{"d_model": 128, "d_shared_expert": 0, "router_bias": true, "n_kv_head": 4, "vocab_size": 4096, "norm_eps": 1e-06, "positions": "rope", "init_std_up": 0.0442, "lr": 0.00508, "beta1": 0.95, "grad_clip": 1.0, "batch_tokens": 131072}
Below are experts of layer 8 (counted from 0) of a mixture-of-experts language model. Rows are named router (the router's row for the expert), up (a neuron's input weights, with its number), down (a neuron's output weights, with its number) and show model dimensions 0-127. Each number is 128 + 24 x the weight over its row's rms, rounded and kept within 0 to 255. Numbers have three digits each.
Before each expert's rows: a language model's description of what the expert responds to. This comes from a sample of Wikipedia text that the model never trained on.

# expert 57
Description: Plural suffixes like -s, -ers, -ors, -ians, -jects ending nouns, plus s inside names such as Samsung and Warsaw.
router:144118122122143137117097142141132122111101111117100110147146134155139080178150103134164118145121137095164119185099149112102172141084137155137163132134148114146129169102096146135100133152137155113152098115150109118095153136121148140093140173161136155107142100104131168098151135120109155178141084122120157122085115142114132085120117136149144153111119097123137119089094130064139141092102
up2:124097135110112127113141141150096104107173154149127163070177114110152107148118133130137107117126160134134108123127159136105145120114152163091112096150148127103157113109121100141144128141128146115161100147141117140113116115115102131148135108137074093144171136116101108125096063085159116114165103113140112105093110092119106120109102113195119151099109129107168125130094158087151168127132
down2:164130144127118152146162123146155115143130147120149170124130105085172103160102153135133094160098142120117136141155087127127149168159122133117144091112156180106102141165075115079136131133123111145155115130100149100093095117176146163120114156104118146117128107119135102153169129143163117108146087142108100109101123112099081125122136161124108139150149162144115109109105098098161171126130
up3:162131147122161112109140168087132136140098123166188134135155151155169138105113094119162136110120113150169111086112100140120097206154142130127114103149174080137178126118130106098132130120111095117164167116115132158132128134132122122124115143155139133168177148133110138106150128127131091135115093104138122166143137119133102118097123175089114104116124127148109144154146176147107140114132
down3:123128117117121132133118098081134092094104135116089099096158131142102106126135113130085137101086152138148148156125109124116152093099117159138116152149168149102119177104084148133129100083163124144152137102176090130111131142158140125158142133108146121124170100143190119119117093137124159121137090084115149149072127133121096114143097124139134112126073117086125140115158155122122134139098

# expert 19
Description: The word piece or inside words and names such as Tudor, Labor, glamor, Major, Governor, plus small table numbers.
router:117129132130148086124127123140116119119091106111181143095131096099144085142147159087132153152135090148086130160080117157140136111111149134135148099139148131112084132140132148152131086149098108122133142080152114130166162171136147129151169127103114150139151128084124141120139146087178101107112158126149152145110116117100068090105112122156142132121156172157097151137151136137139146097130
up3:121135175138143130111090144130122150095139078151096142126103113116144131105139171139125155079126102096103118170101151095141125096127131109123151121102121154133092149157165152156130116155102152126128107129150128122143127121138099151145169147177167153098132158137136146102120131122104149118148088132127139160102145121109110108073153086147148139100103163098205165156132155124153115128138
down3:106174129106121126110115088109106121171095119131138173110124086156129146145157125113103138148130144142145158099084106134112116113088137120152142133145171162149126104154164134137116149142134149127148123113118121108116105076096104146192129180143154132129126086116120124129113087128095150133080129152142123136105126137169136141163144112151146180154081127168175152136134168163129118121125
up4:110090144116107059111129132150144145103124156142114120111156138113132149135132147121100104110127166127120114155109119069101148134152108166146106156101136142132135144113084131130174124175141150147132141089125140110181112152131164143135114135154088134152200140155148126099137117132102125129134145109103101127129136089186127110123088108159147143080098175153098141136127121159152127109140
down4:117116144116101163141121129139100136127157122133102181108068126117103134110135148093115132081126154132128117104158089123120140102114123092102102144108124124139103134123129145120149120125159138112138169156104139126162175130152165078127130135141093137081112139137116154113149157142087138125157114092118138156115159131093174092123125082111119125142131079122194141125077116102126105097086

# expert 24
Description: Word pieces right after a capital initial in names and words, such as ach in Bachmann, uss in Brussels, plus This and The.
router:117115099145135147108147172162111105138109141128128097138115101116159085112109143119168155114124148136188106129122123103132100093120129100123147101155090141152141122105138122153138110165106092143140150135150133093089115140110137158116092122109094117130153104128119097141133166169119155085149094123178153115115171149120098122141152175103083074114112136127100151118154139166092149105099
up0:135144133122068104111183154131098136101132121203150128145170113140104105154153165118132129137124141121173097133126140117137099101178118098106124120118104098175110143119139144128127127157130150132185134124119071110123124107128143104146134142120112115145085170074129110123106140120143182171129092124144138118137149139141137127154130117096141115114082125079142132124100102101126144166119
down0:159117090107147160140132153126132122154165123105130135112129097117135101120140145102128133136103131112151108126147157124139102121135107163152152114097119131150133145099134117113084134104136136146189133148112134108134134123113146127143144108121109080126058153124104081096120128118127115127128152120166150096141183143129119142130098112160070070178089112093138109100092136091107089075113
up1:139105105148126121123130161068142148137145128141128116122112104114120135127101125068127144118074121096169114109099167152106126133167147162140144131108153109141132121127109139138185148087141117125120122164118123129116132150082142112115101132117133098154180128148200155131123145156126175119147123111173137114127131123085156144181129149092085127129106164120144091154110126135104098147099
down1:087128111137132143135094136082139135119159132094112092135114172160161152171121093129108158129140103109145120157141151104126127139191176104153162141134122139152139125123131113121170157120112112092147113146141148175142133102123156142101125168102128155081151123134158141110122126134162151105065097122159134132148114164147148142119132145102130159122143125068119140144140148146114106065122

# expert 52
Description: Lead bytes of accented Latin letters and CJK characters inside foreign names, such as Radwańska, București and Japanese katakana.
router:137073113144162093137134144101152098120149179155171116121143155106103131166120093142149123076097133114112106160131127078147083133091150142110126127147112126138136119115130139153145108123162122172131123145148138122114151154149128117098113069109077095134089115113106164108127125100125101141155138127162110156106143131132129119125171124111150131111166167103105134128162103177160099149105
up2:129080135128094163143126095120127156093114135121106150121105162097120136146141101140115128099098121105165143102154172143128142121100089134102121137106139101098129152154154089162135115165099117172105149063161130090156132159137116146155135131128077110160083114139079128113104133124138127162155132115109118144137175124108149127171126121124148133149128102117119133103100114103178133179111
down2:110077089143130099144133118118131131125116168132122176122131141112139133102133129151147160117115162105115135149142141092137109129120164131113120093143152110083170101137155095124095110135130055137131150137152107106150154118125157083146122131124117071135080098107120147160126113093135136161140143105128116168118142121139155152091120073101093100084114118108093093107129160151139088129143
up3:148148120079121123100129098093145175136181160139082141111107086149145132104125117145144155102154146086171114143077156133081096179080134159172136114114166111141112119154154135132158127145112143171130136122135131124140112134148103138146129118174145148134121135140144113103172151097135168134113116104150140130156135104128162127120113122108152152128172110125115138150148141128070107145111
down3:136144088126119097177130129161131099070102155136148128107116082091140151130141155114120138151108090130120099110114133096180117171108100131103146169114142098097117084093140103138135105123119088145129121150133114133110093127149156164119124095090105157124180159122129144168150132154108135114139132170141128115119107099156120159112144164122139075113124149133066137120154112128104139134128

# expert 56
Description: Word-initial St or st pieces and similar onsets, as in Chief of Staff, Striker, Saint, abstracting, Goalkeeper.
router:144141132111141113127105100128112135112104089174148103127138100145135126149075097159151105124068107123096072132119129089152181110149159127102094123139095128127156129172127130124098109107093102130159174173153110128104103120109129146105144160095127168124123105099165104124145096151124101146118157145153103132172138165158158126118134119126101146156137135109133154111142161143123174124126
up5:155099118114105090140128133127126132140084139150131132112149132152148116142100106138119136104160095108147134062133180149135123069158156102127165116139097181134080137123149103072117148101116127165148102141152106120143126124115169121153126156129096122156119154138147137121165093168137168154123113179124124118141132102110114166133126139123091141121167137170126110112140098120136072137125
down5:131131126127141137091139136134142109131094106143142103128144112146127089140147164107126142136107136150148113166064129099115156109140147130119121169142126131171165106130130136118138116132092138129124208117125085115102119107106090076105142147135109088079119103170137147125148114125137135073083140149102133115151094117162182124142121094147103122129121116154109112134134083127145099096174
up6:155143116139126097151111097112127114131127165199117141164137143100080155141123127121151125148122184137088094138140091149139131121098181134089116125105098164099109141163150109100090101131174121148188123143134087155120128096132106108156147138150162136132116113100111137066105163135163115133107090129122152118142097102146119144123098105121123150119100134125127141139121146135138164157123
down6:108099131082143123126109133131131130084138128162148082135136137159130091108156111137107091162116085126082113133160099170150150125103128138115132141112139080140125064069151137099092115154137121132147113107113155157108163118074124140114125167084143146107147121100124105089180129162116133124127141117157106099150095094101145149143116110131098123121125145099097127150139142117091152119131

# expert 34
Description: Verbs and verb endings in biographies and plot summaries, such as worked, located, spent, hanged and born, often followed by to or in.
router:157155144102135100111121105117101110151162139100094153156125148146155116141112171127103119154151130107145118106114110112154102144136115153149178131147113110099125117088171129093140167126118152123099095158096150147119138146093098127140146175087105125161103158083117176099082126128108088163096137141164138141114129160163118097135128085108139154126126137109123144090153137130110105160164
up1:133114133166119095127090108065172138162098105142094120117098153127187123154098162158111119136150142175123080149126111106148137111152130118138146139099110108120140136170111140140099151139145111139085109128122160092143129108079099121097145153090124152156124174139135155129117134125136122110115130128092147143109113118168131092149116080101152130129155100116138163119119153083122120167157
down1:148151153082122165146184155133113122143116146116148134136095090148161121112143121099125100116099116095157140119173142096128133149125123153135143142125151123188148152125126091145158150107135127146140110122110154171101147123089094158110160125132107188160145131144142166125137137162133089167092160150126150142113091144096145130152108121136147123120167084135134124190132129131139104082134
up2:132134173121138110124147111122121123125141094122145167120134139103126169137121131183111125135173119111151127100105146086152144111164140152131137164122091153092090165145080084128130143124129132117137137143118122138095146142121147146092127172150172119090101188112097155104104157144145092157137164086126139133125105116097151132133124139093087096137144158102153145142080131114144090161144
down2:115127171055121150152145119124142190213110171152128137135144113142117117136129146112113111164134157114144090136107105102137083148102163098154124118104114122117138116090146163152093104127126105149126122109139117092110127117134162160152150091094160114096155138108136148134158136143126144154105125064124123128145134181108136123104144109112146117118128128129096118145169154106110125133138

# expert 59
Description: Coordinating and, or, &, commas and semicolons joining names or items in lists, such as Stuckey and Bagehot, Zolotuhin & Gurkovich.
router:131100130099123104115153131127182128134124151187085160137136078172143117125142125149128103102136129148119084107148114110121126145154125122107127111131122150105126133169156130180126105100106171150157144164156130134091136098085140139134110151194162102126117120114152129158102102123113135096115126155149155137105107122124114179121097152132094159145136080095096100098104132122132151108098
up2:109129168102098105096170130123143102152110118139116131094114124115122099203120149140163165135126097114147144112119117153112096091135103122101182120133130155116103165119128102147104161126146124172161178168134136115093149092088130086093142137121121150132148133096103126093106095117105130173130128146137132133156132113136121144123137155106162184131170106134138135086109107107133128138158
down2:114092115098106204109121113109101138135157125141138130150124161137168114089111135112117094130138192110120169108161134090158135144112143130180145121142115157089185124126131135116134132128147160147147101122151127114119108130137142164127158118128122145141100168142171102156151112127125113114126125186125128162157100141107088139071108147146126125102135122112081094117156135150149103112103
up3:139087126109110143136146131084125158166118098140147123077092081127134132124117149147141143148123090131160114169166135077130119102098118082155104135147147150122095138140144160126129122122107150134105137158107123127154125096118154147120145154133133134093160083107067122158169138148143164167108121132101111128109139104151124163103127145118153100137073111138087123169099160133152159130155
down3:125150134137117136126064126099175147104131117148110141150168148137157102122144095126143152158099148125056118117126140124162110120121096092152156104137100122156125095115095115113106173129114129140138135080115092090092122111128101119097102140101073170091126133125158127134097121158152101137153153121123112098141116095130155126162140117149110183145135110146137114151156143160162159120138

# expert 14
Description: Word-initial pieces like cont, dist, ext, prot, influ, and the ist piece inside words, as in Pakistani, district, redistribute.
router:145145094187147164109135149083114129136118186136158125157121137118127106105126139080107119177151092120127159101144123130150139113128140100159130114147127164078152098123109150119094086128172108129164103119114120096079135130115130138098115160114085096136152147141153125102163106096107147137095135113145118117161117110173157131112188103131104130123133100102133125141147141117149092106135
up1:093161109130126110096105136116120170141153119154113100100105146121117104148106104109163119151159233144140115121142121143157114106110119125154154130141150123122077127170062155128138109108129124105145118137090119127075177146132097134112135136144074104132115111148147135123135126115136151157120109095112154161113095108137131177145142120105139132123129125114117097084077120124138124133136
down1:128137106129101094140117151139096099129137112122142099068103081122137108118091144137132140086156126084089135102117123107090119099167118151128112120127150113174152121118123141175136150105123119146107119095105067109127138131182107126120140142168097158157103148132137149087129161144102131133125142124118143145105122135125161146120178113100135122083081118166124139169129177135112113124169
up2:126147144155116144129156130079098127150109123098147143122111128098130120140093164184133115160101161171107140120113112132123123126185149103145144129117138098130154103159139092140122116113151128164107090125151092106102117146150106129135174095151095112153144147134160099126142145135155105166104116135143085119085133147152120160165149108115163110128116114148097139079132137101082102066112
down2:147140123125110125119129144141125143132112152087150145109095082127113091136147101138114130080117144143094142141071103142143106120126114155108153105140157120109151111181165115158135139113093100161107140115149115164101088076101117144091137139131093101175159080152123102153123150131095097126118174147128143127102066123129079138162139107128151117128112125162121135121136097150149131092112

# expert 44
Description: Month names in dates after in, on or a year, such as In August 2018, May 1; also fin in finish, financial.
router:127131109151116150117138160093106090092113145110171099149102140142140098107121125087124151130156142145119169120156126153115132152116095122138125136145079094149146129083097095147133112126132092142108103129139113129147163151144148136139102189126191121117089117118156120137134117137113161178134162128124166162086155148152133111132099157129138110139109152108165103096133098161116179145092
up2:113122149161123105115141166111131137095138131106096080114128142124138120122139116126158146133139139129094130179144159138120188104183134135154129130116094106129134143109114119143136120092158132161118121202137104091164148123106121122112120164135169117124111161136162113126151102142113164126109136148076110127105122113132179125104116091152127063107120111144153096106167144186106133127145
down2:160126173104132177103127105156076143115122137138138154135124150120124129129106128118127125105147122096135140103149135118107111125119137129104112171113129086153098105129131132134112134169122128088111192104152135126109107149167100143134120145143137055095135123099145095143106147072132112113162111132142149142146139144085122156161071149169163138101107114132093124115146112060131129150112
up3:104084151119070117086133150111114110122116148129129073146125162122120105176148146099133124154126175157167084098145152111112139102124128118116139112163133104160122119117167118118131157111117123144126122122137148134098148102135114147142112173144114124148112117176137144124106111147112103111148135156088174146163128074152125116144072113140110089144068099142135128126108168115109133148170
down3:162140161131061169171075105143141131125124171108132136118140133119119120148184139124127099111127123146106108167154140131171075144102138110151144101137145122121151114130117104094157136132171144117105110162166108149135126131105158130116128132083137131134126156139133108108157156105086115132107091127150135120126118140142112126112103085121133124145138139079174105142075155124093174172117

# expert 61
Description: Time words after, before, since, until, following, plus final pieces of compound words like Domesday, stainless, psychotherapy.
router:120160097122147132096147103110145117162150158122108167136121140129106198073107153158093102164126136122110139106113116113133109152139128121126135100149114127131116160134120121135113084164177112100086123141111160096111181126168136139124132185140114135095165114096114131115133106147138113100147101120110164150101136160123138181149183131154081129098136129154113121118121124109119163105118
up2:124099105153134118146140118100175106142167136157122136134146149116155126099084118124072176122148177097146138142099131100129136139177120151141156157136101142098126150131155152100156148082106140113140107150101182139130136110132091160144135114107128098119147093133165124117144122136196108117143139119079117116112117133124110156140120152099153116113129117096124133151081102087131147097175
down2:112159133122136128118114152137083135092094141171121126137131132140143145135184174140136149117075103127170132113100076087105135160164147135119113118171138110121102081131150150126122159081124095160107119146083123115115105168126128157127129153131116126159111104131146118123172136094079080152115104122108103115128133091110115139152149088144098177115124115139111106140138119138116148115087
up3:140101125143118172136153121143140162152098156165127127109129144133112098126097151146124108117162149133153139142145122118114135129118122106120157126077124096140117142134154129107116130156123077106142114115096090122135154091132077107098128071136162142132169148114136081131140171166162121108125119126072146129129144135130156115064097107118097129095145137112113108172112166158105087114179
down3:138130158108137106107162096140155151150167102126164121118128157175171112150123117138121091129146117146138137108162124103126134180115128143102155120118134114109117144119106120144160134107158139149131134140142112098170109101142150140135147144136102161145156128080139078154125149185133075144161110098103144102135127082121139117050113142103152096117113117134105135147119137172139138153184

# expert 5
Description: Prepositions like in, on, at, during, from after verbs or clauses, introducing places, dates or events, such as in 2023, at Toxteth.
router:092107153093065076140125131140130104137168131133090149141110084149127135118093140163117121094121145152118149133156140159130197152148124109116137174099114113122120140153111098101166113130158119143146141112079144141097103089098130130142152115122134141134102142172104183113154120156123126101103146125088079139125156098144107125155129135150124085151131153100107138146134146126108115162142
up2:105155141133120105137126109138120154088101112126132134188120125130101150119093128074115116126133134113092139168168138113147173092139119109123127161092160161119146103125112075118142126093093126148128106132142107112133125137149138173137125115128113154157126137112128134099168145087129064155149115115123159098164099105091127174125166142139189147112109120108138168111171137116099104142133
down2:129166159102155149117136139099124154079168157072151144118133131121129117122122113131108111131097127160145083165122103161137162124121131111162115131150106095157153127138110101129117112138132143111067139169141131166102127130116114118118165154143101097138150148144129075113138156146123137176073166150123132125102137152101121131171085133128129113122115099088133163132121129094086106179118
up3:116129126127127123116108155124119159136120100123109172126144106142122137101114141157156149130127140088107113140171141118110124129125146066114129120118135172134160092171131075105107134108115162205145161097150145130159105127083144123142132123083117112137134127117136173116160118148128114114130139111076137175128129128120194158107135084140111135122153147147146065127138127177121115138108
down3:104119113111110099145125159101132131149145119145153131139139124131138123147114110152099055171100107153141188106092147101141115135141134121132141117178094155141132154113117129114132119148133128109077121128075136137133132126116144175137093113170094182124125091108122153128130098173111121191139123127143104155122102143144117148136171121072136133118108176108090125119110108161109159141133

# expert 63
Description: The -er piece inside or ending words like emerge, Observer, Berserk, writer, member, Super, plus words like after and due to.
router:097180155135133142125148143174114142174102090100138115091113083154132119100121101110111067140116146086145148164112105113131144143106142140114132098123113141106123125140160141147097087159140131122171134092180154138129136091098145162176113120118153138094111130105080130141160109151119114157104130106125147159140111144084151160118160124138131150130122139114144116105141093147178104138121
up2:109113139160102143110155087139126132138132107145108186124102106137167133147150099112117117132078126126160152129117112104137157143144101132112145146172125129116103143143102123068185102099130129142164156079126138106139105121140134096171146152095126149150161139167092132130116115120147143165107112141099150118180125095127140128176127130112143093106158110110139085069099109124144108139144
down2:115161114149128138191128130134137150092111153131144154140121101124124084114110127107125177108098121162123099109120073109106124114148096147121063132144125129087164097121121133164155101126121093170123092145118126111165154123123143098107183095120154114147122095172148124132101129161099133151086149157130149134130147128128128142173142154132105127127117110161145081117146131121169128127080
up3:096126145129145107145135147128064108175130136100096117118096166112163116133152078106114150108121105150133108157130148146136128130120152083142130157097126144112106115149128165132139178136155140142145119092134130100077132128139101141088145136102118159151120098160168084133125110185136110137136119140161146128195116100134127123128156106162128133117143140065139140137081114120112129133170
down3:116131123095124114131150114108109128149107165113132104153120164108163118125113143150074138115145154127129134102131121150147143104169123122156162125146102126114091117203131135163127147148144133133085096164141114127093120162144116159099135102149094133144102073169142120135126130136163098104140174133106134128100121130112084074121109146097168127081133118186075111121113116127137149130134

# expert 15
Description: Forms of be (was, were, been, being) before participles, and -ly adverb endings like deliberately, strikingly, socially.
router:078141156115122097180142082127140112123136135125103129085117128111099109115156148120134138160144144098085120136126156151143171133176115138118087116135169093082107169153115125134118162143114099113104106112100101113118120107149122128132172095163090138116155125155143157123100149154112158142115161165118149105112096136157125093139160160124118131120122131084165159129123103088151165125163
up2:106186138129169124129128113128125141162142093212141124156141157155137110154137135132149126134139122141123139138124086154103147091084141107142138125153176121117136143128120120158148156137098154120156104105150117149065116155170124148121126113141108150157147102144155122146122099128140134107130148104158109132079114114103166164118167127102153109131108096113113119124109067120154079104148
down2:073159123101164163130136105159116155168155169100166164102149141133149092115139112138131125154173161140115168082115179136152183135149144142138134103123123098133134123109115132119129145125128108110095099134154128112148147102149155129146112135138117138107129151117107090111118151146102139135080128195117101126110138122085120153149113155147119132068147150141137126124172111150143172110135
up3:169122128115145138175086176158109118085096126103146120176122148113088166114140105138145118146105134093119167084108119139130095112093082129113110132127143142136139101075127155134113117111111154188121126112115153148146135166094086134151155148114123104158106134121108128098110151109131097120119167129123097127139107140127116125178134105162116161111143139120137118093139125175143118166083
down3:095141141161117125091148127139128087103142172130125163092069152130173134154112089170128164127180105127107096148138176155132145138168119096130114172145126118144112141170156108113108164143170148098145176108145152123096145104135158053142132112103169115148129126132130101130144130090111139119141109120144151110135108108128138121115170157113168105129138134119136138124108112137143115117120

# expert 29
Description: Possessive 's and ', possessive pronouns his, its, their, her, and apostrophes in contractions or names like don’t, O'Sullivan.
router:134118123106162140118102120116133169148115144092145110121175145157128181119145138097112124140101143126156086130181104137088126149103111110129125093141125151130112142134147127108142140147151119093139140139119144121072126119185139135072081146180119079133124142121159161133156173110097134127093110117108148149097154108113145148127125142119163133133131142106076182103142109136135085126103
up3:124095103150108150116131177088128117143140109119131130136112122125154110120149148111151137164160128096127082158116111115096141121120086059129110147143129132156104118152166097139145175164136122132165131160098123104131116097105172127118091110165127087155127190128129076123110104091100167160132131115141119111137159097149133112117095131123173110162119140111125158114158129148097105109115
down3:112147142139155125072121112118097157129130151105138119128107147139130135151136130117083159132106155143110116108118126144149151120150111161139142125126095115135142092113159103111124154150139148109121155223152123129125122098163145135112175114153070113153147135174133150117148141183119097132109148139170136159137110139107122107109126131130137126144109153074105117107160057137117111174137
up4:074086146143096114111109119084113133107104118130110160130126126135173158114176138113113062145118201088106103152167150110087157148176143122137129095152117123106151133121140103116136106156150112155141138101141166137101124136182127137144103089161135120149121132160125126109115112132144143119130112146124150138121140095141134130112095121173140082165121120109135158113096133131125131172151
down4:170135116129169178136132135141114138129169166078154130145152129143154109147108112141118144117132088111111105116134098142143120111117065134166128110107125124106151126118139115161127138113121078156152108142078125124126123115130092164081130116139163131153144129097116071154161125135122107125148136086098126147150113135060145147164141135117119138131130171145110151125152080183125151127095

# expert 28
Description: Single capital letters beginning unfamiliar proper names after of, in or the, such as T-ahlequah, B-agdad, P-ahang.
router:145093148142142106094109145156112109111132068097127148118127142160119128122145129169151133118172112141108117138133138067144135141113158112113164168100087129163143137112108150139137163089145110121130121197164088114146101078123153128109126112116159163132129132167114119111113146107137115124118135113107107137141081081133133137110142121063123074138127135118119097157150145161099112153117
up3:111135113133114099111135113172118162087174096097136159140141177100128111137132106143122104118152077115105138135156130187137126121170112110143193120139161134133119124114104098133124095144132128171095098135138083106133129134144109105112211127128110105112131138117137138126119151119140124158093130179127103126111158130147124132123136122097125165123130176086122095121088118132088127132162
down3:127111115132146103189122170144080131110150118086172102115143139143107127095155143119213138113157079108182104173140108121129169120124155109094166154153138127140144110130124174129150145134131111139139138112175090145142148126111152143143144105124112104126130113127151120105146111121162111099157137112140112128116177091161149096135119147146095142105125120148159105166150122137143133136131
up4:129152139116131136144104137158143130163152134170137124096160123115192076101114128126137112088111163112119131151126192116148086133136109115128179091113126135092146112131149100129147110069159124135158105139146132086125100110110147104121161086111115143130103142146094177119140175126167115110103140149124086126123125098142120119144152136087109112112110118126114117142146155176139144085115
down4:105089143138092138121144141146106104085074137086148135192131111125127163159165100129142109167143143142114138126105107133102104092116082126139122112141121163118143124110108148158113101173122119093109125148078135152095163160128136101113127135113135131138129137113105099139149127112069108146125140131092136128148181130076113131131125110146120120048105114120103113123101117094120116127154

# expert 55
Description: Nouns for homes and locations such as home, house, church, studio, nearby, often followed by in or of.
router:104138108164136061100126135124114099168120168155136084177110144103120117112165127093109109102145133134067103129133102078151110105120109155138128145141123124103136088106132145125116125135130127095123081127146163077167130174109123153147178153118125119097108113116112164114148108144121099143123145107122131153163159153111129134178142139179154129097143135134143120110140110127108159138102
up0:134129121156150112066168112053150113131123108106131120111111135090105145100151130090144153143144117116128089120149157162152106155161131118114138129106104118121106148145105119101140131147108122112110106132140128187135159143099116128127155147123145111134139133147152117106142130159101121134121128112118067093135136078156136124158104146134135113108130129097186184096099140100102173154079
down0:097146105155144148130148131118125133116103155125168132126173122192141141131162134107102143129135097116155129145147120167100113152152123162126071091113122125117123120110094073105137154122167141122076128119147114137121155167076147134099165112108183134153140129089158119145101103119149130138162114134123139175146168153132139132129100100140095117152126088181135170113121148144135120137130
up1:104100140093153123120127141130146127148152097141141120137126139099111138121166138112141169097089097128097142142171139109104155187152125089138062130136110149164094107110076166119109132072118127154106081128162108093086116118104174118169102138128152117123111151138102102107108181134104102113153137151160134148119104123143132114163174130150125139113127154141121124130138129102138108143122
down1:138164130106094178146126096136144097114133118100122154123097148162101130115174125149151096153174112150144145110113139106076072068121116104118128133156157142144125145125102129149118110119139146104102157142105190150131123078123101162157085109126142157115112118127130111155154101126141127072109121140111104126093106113113145117147109128094086134110105162129132121115107086115150086131126

# expert 1
Description: Middle word pieces like ust, rest, employ, manufact in names and business words, plus small digits in tables and scores.
router:148145125172143145079162135131093138138135162152177077144132104109103102170111116088110145140138128143164130167113112120156104158171091131115114136147158111149094103115088150153098116103143113143178120099152131144167103149079138129112116162132142104144092112097104089122119141153121146144127167138130161136153166148128118118122164120140105139068110131112141125110117132161160122104115
up1:127092175163095115108139168145097148116177145150145151132124157108085106122122154122102121126121136082120148144148148108145158117129077145120170170079109114130136128109137105115159142120157162154124121115159160167112145144096151116117127151123120138150145127091108100132113093128150133156140115134112163076189128155124120133101118095157118130151086133125149115178083161137144116137107
down1:118155139115103144079095160156132110151139128140133120125130166124094163138135165129102127109108119132102136131170134085098126140099161165115121148092145120105174099134141158087141124122154176092132125108109135146087153136112137126118137160148167129129119086099088118131107121098090132116114161149093119127112147106149130157163110143162122125097099067115116095169087130126093175127115
up2:110113151088106116122116177149144135175144144166134168119137146112105140134129119105133187107108172146175147149113139116127118125130075122141147138118157135083083166096140149136072074136097151125127144136119113174120118092127117122121110160113140150112141134146135112092072123172149119129134095115127146143102107159125171198115147121149122137108119141145159126104115124113130124109120
down2:199088117135111110144139130141131091077142093130117147151105126137146151124124155112180126073145093164112092115169102084123121138111124137147085118159097156133180163113114116123129137129135141133127116138130152137101082123148135136180100126090107122130170148154164150140107121116154120170091119136124108142120115099131132111134106162121136125112149103131118111192115109096126166123139

# expert 2
Description: Subordinators and linkers opening a new clause, such as when, where, because, even if, that, which, However, often after commas.
router:137130167128125105133169088137116152134190132114093109086086068127105137085174123153108113174154142155120114124155145114068112113140125139106136145081096159100117150116094138121120113135107131132106131128084144094128101116164114135165086125145127107114153120159097136109111083143147175103126110134143111149127146130143130128132134137112115102165131146138161165125137132132139149119186
up1:108144117098128139111114124137154104134112119126106130157152139122141128138189163134179127069107084114147130080140094091147121152124120088133152168118133141127098142140185101110102140110125117104145135122153133114175126116157174134136142109129136121128137113146114158121130136147119167142148085134092104136097058129130111095115137109119147083140123093085139105167160133177127119158116
down1:131098083174116115129091105128124124119124131084132129132152100112160141152114131106171109112137127112127130125123128174174136132141142131153115111120113095130120143100132092110140174124112147079141215106161143154138117158176133110091109092142089113127112105115111109154107129118083163109153160140117168110149102178110138104138115133114109120122135163094106142150176149142140140105124
up2:120139116129149168115107166127140091150166126165136131112150134136137116107110128099137106139147159118149104104070112130087107107134156127124133083175178156159099124134122164105114150119128079132147087164106129095124127115163126107129128124119127092174149119156097130148130136112112116130090122117119086137094140136103157122127156185128090127131138075161151149146150131109124182140171
down2:139138163147106117119136133123087130118132119149127089154132125114103169176155106188133159117141139159147131133144107126094131135162101132111137117091057082078176111114116142099151117116116181136175155145136131104096111136093110173148128121133137124113119147130090133153120086108153149101135106129160135132077108136123086163123126145102160138168143117102157138127129135148122132109102

# expert 60
Description: Word pieces following V or v, such as ari in Variation, oy in Voyeurs, á in Vázquez, plus stray digits and table pipes.
router:153159102115140186116137135118114137125084141127143066075078139108150162182121125113133097092120111154108127153100139115127111155099136143138103100129133161154115110117177116086133155150157110112159134099126148179143094143133124144105148100105127088118105106133134121152158160097132128111119139169145162141114140124148119091152166112116115131114165115104166152108121110173112108131113
up3:130145127122134151145132116074121126133119183160111082098142118090103157096148095118109187115154085102119085148134120155147089133098139138128138122114153122149152133133106123136077138142136163131146140148110138117091125114151147063158162166165120156139109159157103169112151110088146145103172136106136158147134133134139109142121151103111146101137112092088119138112130091137108105135140
down3:138109144123144128135126118156122130140139152100116134097158098129119143109125106113146111135120128092095068085097131150154169144135086128164189140143099120104121137123131127150122151137148155116111130178072120087093124150151116095099135120147102088175124133162111102121160143155114080144131090131149109116138146127137139115129096169150089093146159127121144106150105107178135086096119
up4:111160100114111163150135152114182124144115121160114134078136089103111100093105154153105087092119142110127135131136162163116131122108162173135156108128139160148098084115123118152151158121145143115153156133101147121109110061119113105174107104155138127141129096122128126151128129138126084117135147161111137091130086122136155121120112128108139082149111138136186147133133093080137149112084
down4:158112137087134132118115165135124150142129119129159140110132088077164128110144125109118148156062091135145139132122132172108132110128099118180104116134109121122100136162133140111161150129143098132106130102167115175171083113107094101193079145131132156112117136147128139157124120137129104187114126170166125131104144118131112110161129133140118124099139078130171113118129123145099107139168

# expert 26
Description: Inner word pieces like et, at, it, il, lic, often after a consonant, as in asymmetric, Tibetan, hereditary, applications.
router:117167122108120149100165125118095107131116159125157105115147117108142114111154077104132073126127079115149141131104162149142099139149142136109148099139152124127166135108127143102100102126093119125118146120072125151107124142192140127098139129103153121079121111151130096138132147162137093110184150164167107153145084103112096132140132131155162167176119135093129132128148127154148123144088
up3:116110127118093142175156206088112155129173134133175146095157098115135101131159115100157097100147123145145125120118175141069117159117120114130140144112103123125159129131127168119142118166094138122127114146100137148138084150145145087119125111150128156146135143151159176120108090130124158089136139123122101137145098089125126099173126100118106175145110127127147146117091127112126123138091
down3:128158096123112170106086137111132144118166112134132138129172120117114115099131153099118115152107147071155079111136093139146143124110123129146132155131097157094107146135121102091127131137138178135161118151118132117106103136096167121138136144110141146106086151138134145123096108094096135146128126109129156096119074110097205122173162137080121152165140120174134122110126148158098150135111
up4:118137136147099134115132108104129165171133147161160141087121123102117167099192113149123077131129077132117090141134147151068134135153121108160125142164175155135143125134135136140128132111112104144142121106112121140118140096147145117137131083153130149143131112168157098084141123133093101144121148102133093160167098114112108123154135110111123181086121136132153108086103120105166142155169
down4:180189135192151120075107163144141166124093156143139138123106128118099145097116166122129127112127125108129101103156106134081138111164099113148129108118131128087133122104106123073125120135089120137136145143159118119137112131138099175103089145125098136115155129142127144131154103089116147139109165143094159125112133095127153127151136135165114119087175143152119077133128122133104149083124